From a checkpoint of a small mixture-of-experts model trained on Wikipedia: 4 picks a token.
Below are experts of layer 6 (counted from 0) of a mixture-of-experts language model. Rows are named router (the router's row for the expert), up (a neuron's input weights, with its number) and show model dimensions 80-159. Each number is 200 + 30 x the weight over its row's rms, rounded and kept within 0 to 999.
After each expert's rows: "gets" lists some tokens that make up at least twice as much of what it gets as of all text. This comes from a sample of Wikipedia text that the model never trained on. Tokens count by the router's weight.

# expert 38
router,184,210,201,162,189,191,187,171,217,172,270,209,161,179,190,186,237,199,249,176,199,238,167,186,164,191,224,240,217,186,211,227,176,176,208,232,189,172,240,182,239,231,169,121,219,168,133,221,249,200,248,229,224,160,203,223,217,230,231,248,207,212,171,178,196,177,217,206,194,246,198,202,261,198,221,200,176,122,208,229
up0,204,239,159,187,234,187,227,217,176,222,214,178,264,183,230,178,215,153,209,209,155,151,224,201,187,188,201,193,181,126,199,215,199,203,175,248,126,158,211,218,216,173,221,213,213,190,197,215,251,183,163,191,256,211,227,226,179,214,219,194,179,144,200,183,222,279,216,155,218,115,228,206,227,221,201,257,221,167,190,222
gets: " |", "-", "|", " -", "=", " –"

# expert 50
router,152,177,230,229,213,188,226,197,233,215,184,232,205,256,228,267,226,190,266,196,194,192,223,203,212,234,194,208,218,186,213,173,239,187,182,199,177,148,202,214,211,223,174,182,185,205,152,197,213,209,206,185,174,213,188,182,193,214,229,231,205,157,243,270,191,120,240,212,186,197,234,197,158,225,198,198,188,172,183,215
up1,180,230,217,256,235,236,241,182,229,195,180,231,155,215,245,213,218,178,264,221,242,164,211,216,173,233,238,249,184,176,202,149,198,140,156,177,172,181,255,154,103,208,225,136,213,173,164,171,184,193,183,176,212,236,190,134,201,191,247,262,157,216,220,213,206,174,224,210,251,213,252,213,195,210,219,251,204,208,161,209
gets: " was", " at", " by", " to", " after", " from"

# expert 33
router,150,172,231,256,190,194,220,132,232,193,211,181,187,176,182,179,197,218,201,247,246,192,214,199,210,202,206,186,247,218,182,199,228,176,184,185,207,134,222,166,159,186,158,151,194,144,216,189,180,178,230,237,170,164,191,170,238,209,188,207,147,190,206,217,221,196,227,211,219,216,240,196,204,195,185,205,202,130,124,266
up1,177,208,149,190,193,173,162,144,172,192,205,210,198,120,168,229,189,186,239,221,193,116,203,168,160,189,206,169,212,195,184,219,164,219,151,242,203,208,150,231,192,227,196,184,216,190,256,139,193,183,187,222,131,222,207,227,164,193,184,224,187,194,211,226,212,239,208,243,217,207,200,173,191,128,178,165,213,153,203,231
gets: " in", " of", " from", " on", " for", " to"

# expert 61
router,163,176,234,180,134,217,208,205,190,131,244,239,197,180,209,198,200,220,207,233,254,226,248,214,220,232,180,226,210,204,175,198,186,215,168,199,204,182,211,209,205,195,230,145,212,233,202,196,194,203,193,173,150,157,175,214,171,210,215,165,210,178,214,215,248,215,244,218,225,248,221,199,177,175,212,219,179,243,195,227
up0,169,146,162,167,215,219,249,184,198,157,201,224,217,187,203,244,176,222,214,240,204,209,190,133,232,194,235,230,187,174,224,206,192,186,171,197,196,206,185,217,182,125,227,133,158,212,198,218,244,166,189,183,189,168,163,214,175,212,170,195,173,206,227,183,213,210,201,215,217,280,217,173,210,150,206,192,159,225,206,206
gets: " s", " S", " all", " ", "s", " such"

# expert 16
router,172,208,251,215,199,212,186,220,158,201,198,229,217,190,216,193,224,202,239,200,263,205,211,172,193,194,256,177,187,245,224,190,201,162,210,145,243,216,201,255,130,249,189,189,173,190,211,202,169,213,232,186,218,199,165,174,153,203,197,251,150,180,175,180,221,188,230,165,185,202,193,248,195,219,206,260,181,173,206,228
up0,188,241,171,213,183,243,167,204,198,195,191,228,223,174,175,241,167,279,215,185,245,259,194,215,229,207,189,191,177,242,210,139,203,212,209,199,215,214,221,242,241,248,197,154,197,234,193,209,214,216,199,194,224,155,197,169,154,203,223,201,183,195,168,251,159,186,253,212,219,216,195,208,190,239,188,191,232,177,269,199
gets: " a", " an", " A", " the", "A", " An"

# expert 52
router,189,173,212,191,177,136,221,163,258,168,206,143,204,233,198,202,189,198,199,204,167,216,230,175,144,197,192,211,211,194,163,204,203,188,218,204,201,159,234,214,203,177,204,144,194,149,207,199,175,222,255,182,182,192,175,211,180,221,226,191,174,208,214,208,250,129,185,211,229,227,207,181,175,193,216,174,173,226,193,219
up1,219,213,223,190,225,216,218,188,200,188,223,212,221,197,192,229,216,188,250,194,220,192,205,184,161,195,148,233,179,232,155,178,143,140,189,235,163,198,221,184,218,189,195,260,244,200,175,159,174,197,152,204,248,184,139,217,244,208,236,187,162,184,208,209,159,219,183,234,189,226,213,207,207,185,226,178,205,138,151,246
gets: " on", " from", "|", " of", " to", " after"

# expert 22
router,218,184,247,232,166,181,170,163,190,225,242,249,168,146,221,246,158,210,234,248,207,235,212,167,217,170,193,183,214,212,213,190,231,177,198,131,227,206,247,248,156,240,176,152,199,174,202,211,159,169,216,205,234,176,226,223,194,239,194,220,203,181,198,240,205,164,208,260,180,227,189,228,191,162,219,225,196,176,210,227
up0,174,228,209,180,198,138,227,193,198,227,202,211,176,233,231,204,215,173,292,210,189,207,152,161,206,197,212,194,167,216,198,234,227,221,196,200,210,187,243,178,217,218,160,170,187,188,162,161,209,247,248,166,247,162,248,190,241,151,184,223,212,218,221,172,175,202,173,237,211,223,184,150,188,201,249,188,200,236,175,218
gets: "g", " an", "c", " G", "G", " g"

# expert 7
router,216,199,191,155,184,186,180,204,156,197,220,177,245,194,220,228,215,231,199,208,211,206,205,180,199,198,205,178,233,194,171,209,190,257,201,173,159,223,269,170,174,246,204,165,166,204,201,184,167,201,202,235,180,227,189,192,267,237,201,187,196,169,238,210,202,189,177,146,238,194,146,235,193,172,173,182,241,178,162,256
up0,193,226,180,191,215,276,195,205,153,174,241,190,233,204,254,177,244,213,245,250,187,177,176,184,211,213,211,233,183,199,177,162,240,217,194,173,232,203,236,191,172,172,237,197,179,184,198,165,156,148,203,197,205,213,184,229,191,213,177,225,216,242,199,220,243,194,223,193,218,162,178,217,211,151,134,221,178,135,199,182
gets: "am", "m", "om", "an", "av", "c"

# expert 97
router,171,194,196,221,159,192,191,151,220,219,210,207,207,209,221,178,238,219,225,169,186,206,186,197,233,163,190,181,209,229,174,223,149,167,115,224,181,215,231,207,193,172,181,176,206,192,191,152,198,223,170,198,232,175,177,214,207,232,201,211,179,186,160,234,250,202,239,149,177,218,265,224,183,180,164,225,226,223,237,207
up0,207,211,173,231,145,203,165,151,220,209,178,184,155,204,173,202,200,186,203,212,216,224,191,159,227,216,215,168,191,186,197,228,162,190,153,229,172,248,243,211,177,192,277,161,187,176,235,195,166,202,187,236,267,252,168,146,201,234,223,225,201,185,171,200,210,230,211,187,214,223,211,169,189,216,207,127,237,127,189,213
gets: "as", "ot", "ud", "is", "us", "in"

# expert 23
router,153,247,242,162,226,199,204,218,160,191,205,201,141,205,269,220,203,184,249,239,251,250,264,241,204,167,192,223,226,200,158,211,203,166,276,191,178,235,230,236,192,227,225,152,177,202,196,239,173,213,211,243,216,182,187,235,185,211,195,216,150,195,201,202,211,207,199,184,137,263,186,212,203,162,117,148,185,210,230,209
up0,163,272,258,205,239,188,203,277,193,222,175,172,196,212,278,186,203,163,291,216,227,200,212,197,241,189,173,266,251,216,208,261,197,242,269,139,213,213,174,164,195,205,205,170,211,223,171,250,200,207,159,219,200,185,195,130,203,192,252,234,192,192,230,171,181,223,228,217,200,183,193,182,201,200,244,171,203,189,189,221
gets: "m", "im", "ip", "M", "ep", " m"

# expert 49
router,213,216,214,205,198,219,166,218,204,237,205,207,206,196,257,198,226,254,250,200,208,177,236,206,207,238,235,182,221,193,213,220,232,177,258,168,168,199,227,229,215,243,193,188,149,240,214,208,205,204,151,160,195,163,164,183,195,202,257,229,206,186,192,195,275,226,193,175,148,234,205,186,264,236,195,222,166,167,172,189
up0,141,186,223,208,253,184,185,173,205,205,187,187,157,182,194,232,216,208,181,217,162,270,197,220,217,191,177,197,164,142,186,222,147,132,184,208,192,214,232,200,229,190,176,166,181,216,181,187,162,195,166,169,215,176,195,134,222,184,201,206,265,236,205,169,209,212,200,201,272,213,214,195,151,185,247,173,187,191,205,200
gets: " was", " is", " were", " be", " are", " been"

# expert 99
router,185,224,247,147,202,114,144,186,239,173,223,179,157,205,234,176,197,203,232,159,178,212,181,166,156,166,251,245,229,230,199,193,179,177,230,224,239,165,203,236,178,207,188,196,238,243,208,168,194,213,204,185,216,178,165,165,220,188,231,223,201,189,231,163,248,181,203,217,173,221,173,232,238,190,176,185,222,134,197,241
up0,195,236,210,209,195,190,183,182,205,264,121,199,188,226,208,181,180,220,194,206,215,220,258,225,183,236,205,182,195,229,138,210,185,226,209,201,211,234,191,183,123,209,198,217,223,182,202,150,166,236,243,200,223,196,172,169,140,222,132,253,186,202,208,214,203,217,181,149,197,174,179,207,172,177,162,198,187,152,212,247
gets: "on", "at", "im", "qu", "or", "uc"

# expert 102
router,203,191,233,192,183,221,219,204,177,190,207,223,196,219,231,174,242,272,223,183,195,161,217,204,151,163,234,195,212,230,207,224,212,181,165,216,154,221,226,241,203,191,205,182,194,196,180,178,203,212,215,207,173,210,167,195,214,216,181,186,206,148,196,236,195,162,136,175,170,239,181,205,233,221,234,222,231,182,213,193
up0,210,188,221,177,196,230,186,237,237,212,211,140,230,214,188,244,208,206,210,196,168,228,187,223,169,179,224,166,233,235,182,193,184,199,216,213,203,165,205,206,146,223,182,175,160,185,192,196,166,261,143,207,147,173,180,241,209,197,190,192,179,161,212,224,255,199,181,145,196,186,199,199,206,193,218,183,197,167,146,214
gets: ",", "s,", ":", "es,", " including", "s:"

# expert 87
router,189,187,209,216,218,248,166,185,189,178,184,218,214,252,203,230,255,256,228,229,209,230,223,223,181,188,218,164,187,230,169,202,153,202,161,215,191,190,230,153,205,206,204,199,151,202,191,179,178,210,176,224,197,198,196,162,140,225,208,219,188,158,239,235,164,179,166,210,211,244,175,177,230,207,195,191,249,206,227,207
up0,178,243,189,203,149,210,236,202,207,214,222,186,217,187,213,199,181,185,245,237,200,215,200,186,184,223,201,175,167,187,219,230,211,188,229,229,178,186,214,161,209,167,226,205,194,150,192,219,187,198,213,185,148,142,178,210,226,163,174,135,172,189,220,175,163,228,220,249,256,210,168,166,188,219,224,188,170,188,223,177
gets: ",", "s,", "e,", "),", "es,", "a,"

# expert 55
router,210,241,206,150,195,193,178,190,189,192,156,229,219,219,233,224,240,212,173,212,227,238,251,206,172,287,217,155,211,203,200,231,208,196,208,166,207,208,230,217,160,215,159,188,206,217,199,186,186,298,182,180,145,199,201,202,188,189,215,239,205,180,159,151,240,168,221,161,238,261,184,227,230,155,206,287,245,200,172,216
up1,213,221,231,203,233,186,217,195,180,195,251,226,190,219,185,219,257,201,189,163,176,262,222,215,171,184,199,139,193,227,180,225,212,263,189,249,200,224,189,197,183,175,189,181,238,231,227,178,171,221,171,184,174,198,176,210,187,202,202,222,220,209,173,150,241,199,206,198,234,228,163,194,191,210,234,238,194,196,211,242
gets: " |", " is", " with", " a", "|", " are"

# expert 64
router,193,218,274,217,190,223,207,187,189,178,227,201,216,198,197,231,224,210,224,221,274,203,223,213,157,203,233,223,224,166,180,254,224,201,182,240,241,175,229,183,176,223,136,165,187,216,196,176,229,155,240,182,126,194,204,218,200,237,194,215,241,213,216,207,156,193,218,184,182,242,220,154,194,199,195,165,198,221,184,208
up0,202,182,230,194,181,235,176,208,183,160,201,226,245,189,235,179,217,188,180,180,198,232,188,178,240,149,230,151,224,151,203,217,214,184,185,137,240,159,147,173,173,210,160,194,170,212,211,193,243,164,256,246,197,252,158,248,193,285,219,195,211,200,238,199,210,148,188,223,211,242,214,193,235,161,250,240,215,250,204,163
gets: ",", "a,", "s,", ";", "e,", "i,"

# expert 18
router,190,194,206,182,172,166,190,174,179,213,212,229,195,204,224,209,233,253,191,195,253,213,178,187,139,154,164,239,197,219,225,217,225,178,198,213,144,202,226,219,151,233,238,161,169,183,203,199,156,264,244,216,169,215,167,211,219,171,231,187,199,233,258,150,232,194,174,161,230,217,158,203,213,182,172,174,268,162,162,218
up0,215,133,172,242,202,218,219,135,108,225,202,208,243,182,168,190,124,210,197,209,217,130,252,194,240,177,178,214,201,201,149,223,236,191,129,197,227,235,178,174,166,182,192,138,197,174,208,239,225,158,185,170,258,186,148,235,174,194,209,222,209,228,238,216,227,199,206,200,118,210,259,176,170,190,131,151,230,203,159,127
gets: "-", " |", "|", " October", " September", " January"

# expert 17
router,137,204,179,245,197,208,223,233,219,181,181,146,212,151,199,200,269,214,248,205,223,213,174,223,191,178,196,180,223,192,161,229,205,203,174,166,168,211,201,185,188,200,196,191,164,164,232,194,181,255,171,178,168,168,179,206,214,232,202,232,245,201,245,252,205,212,230,206,180,236,209,195,201,208,143,209,191,201,172,174
up1,230,230,216,218,196,126,227,153,173,185,234,187,177,202,215,174,215,216,207,164,206,228,198,124,196,180,219,208,232,213,173,232,183,209,186,205,182,208,163,159,220,189,150,275,247,208,217,195,175,209,201,255,222,225,216,184,244,226,155,209,195,177,210,208,254,260,225,164,228,174,185,198,201,175,176,189,167,195,218,200
gets: "s", "ers", "es", "ies", "ations", "ings"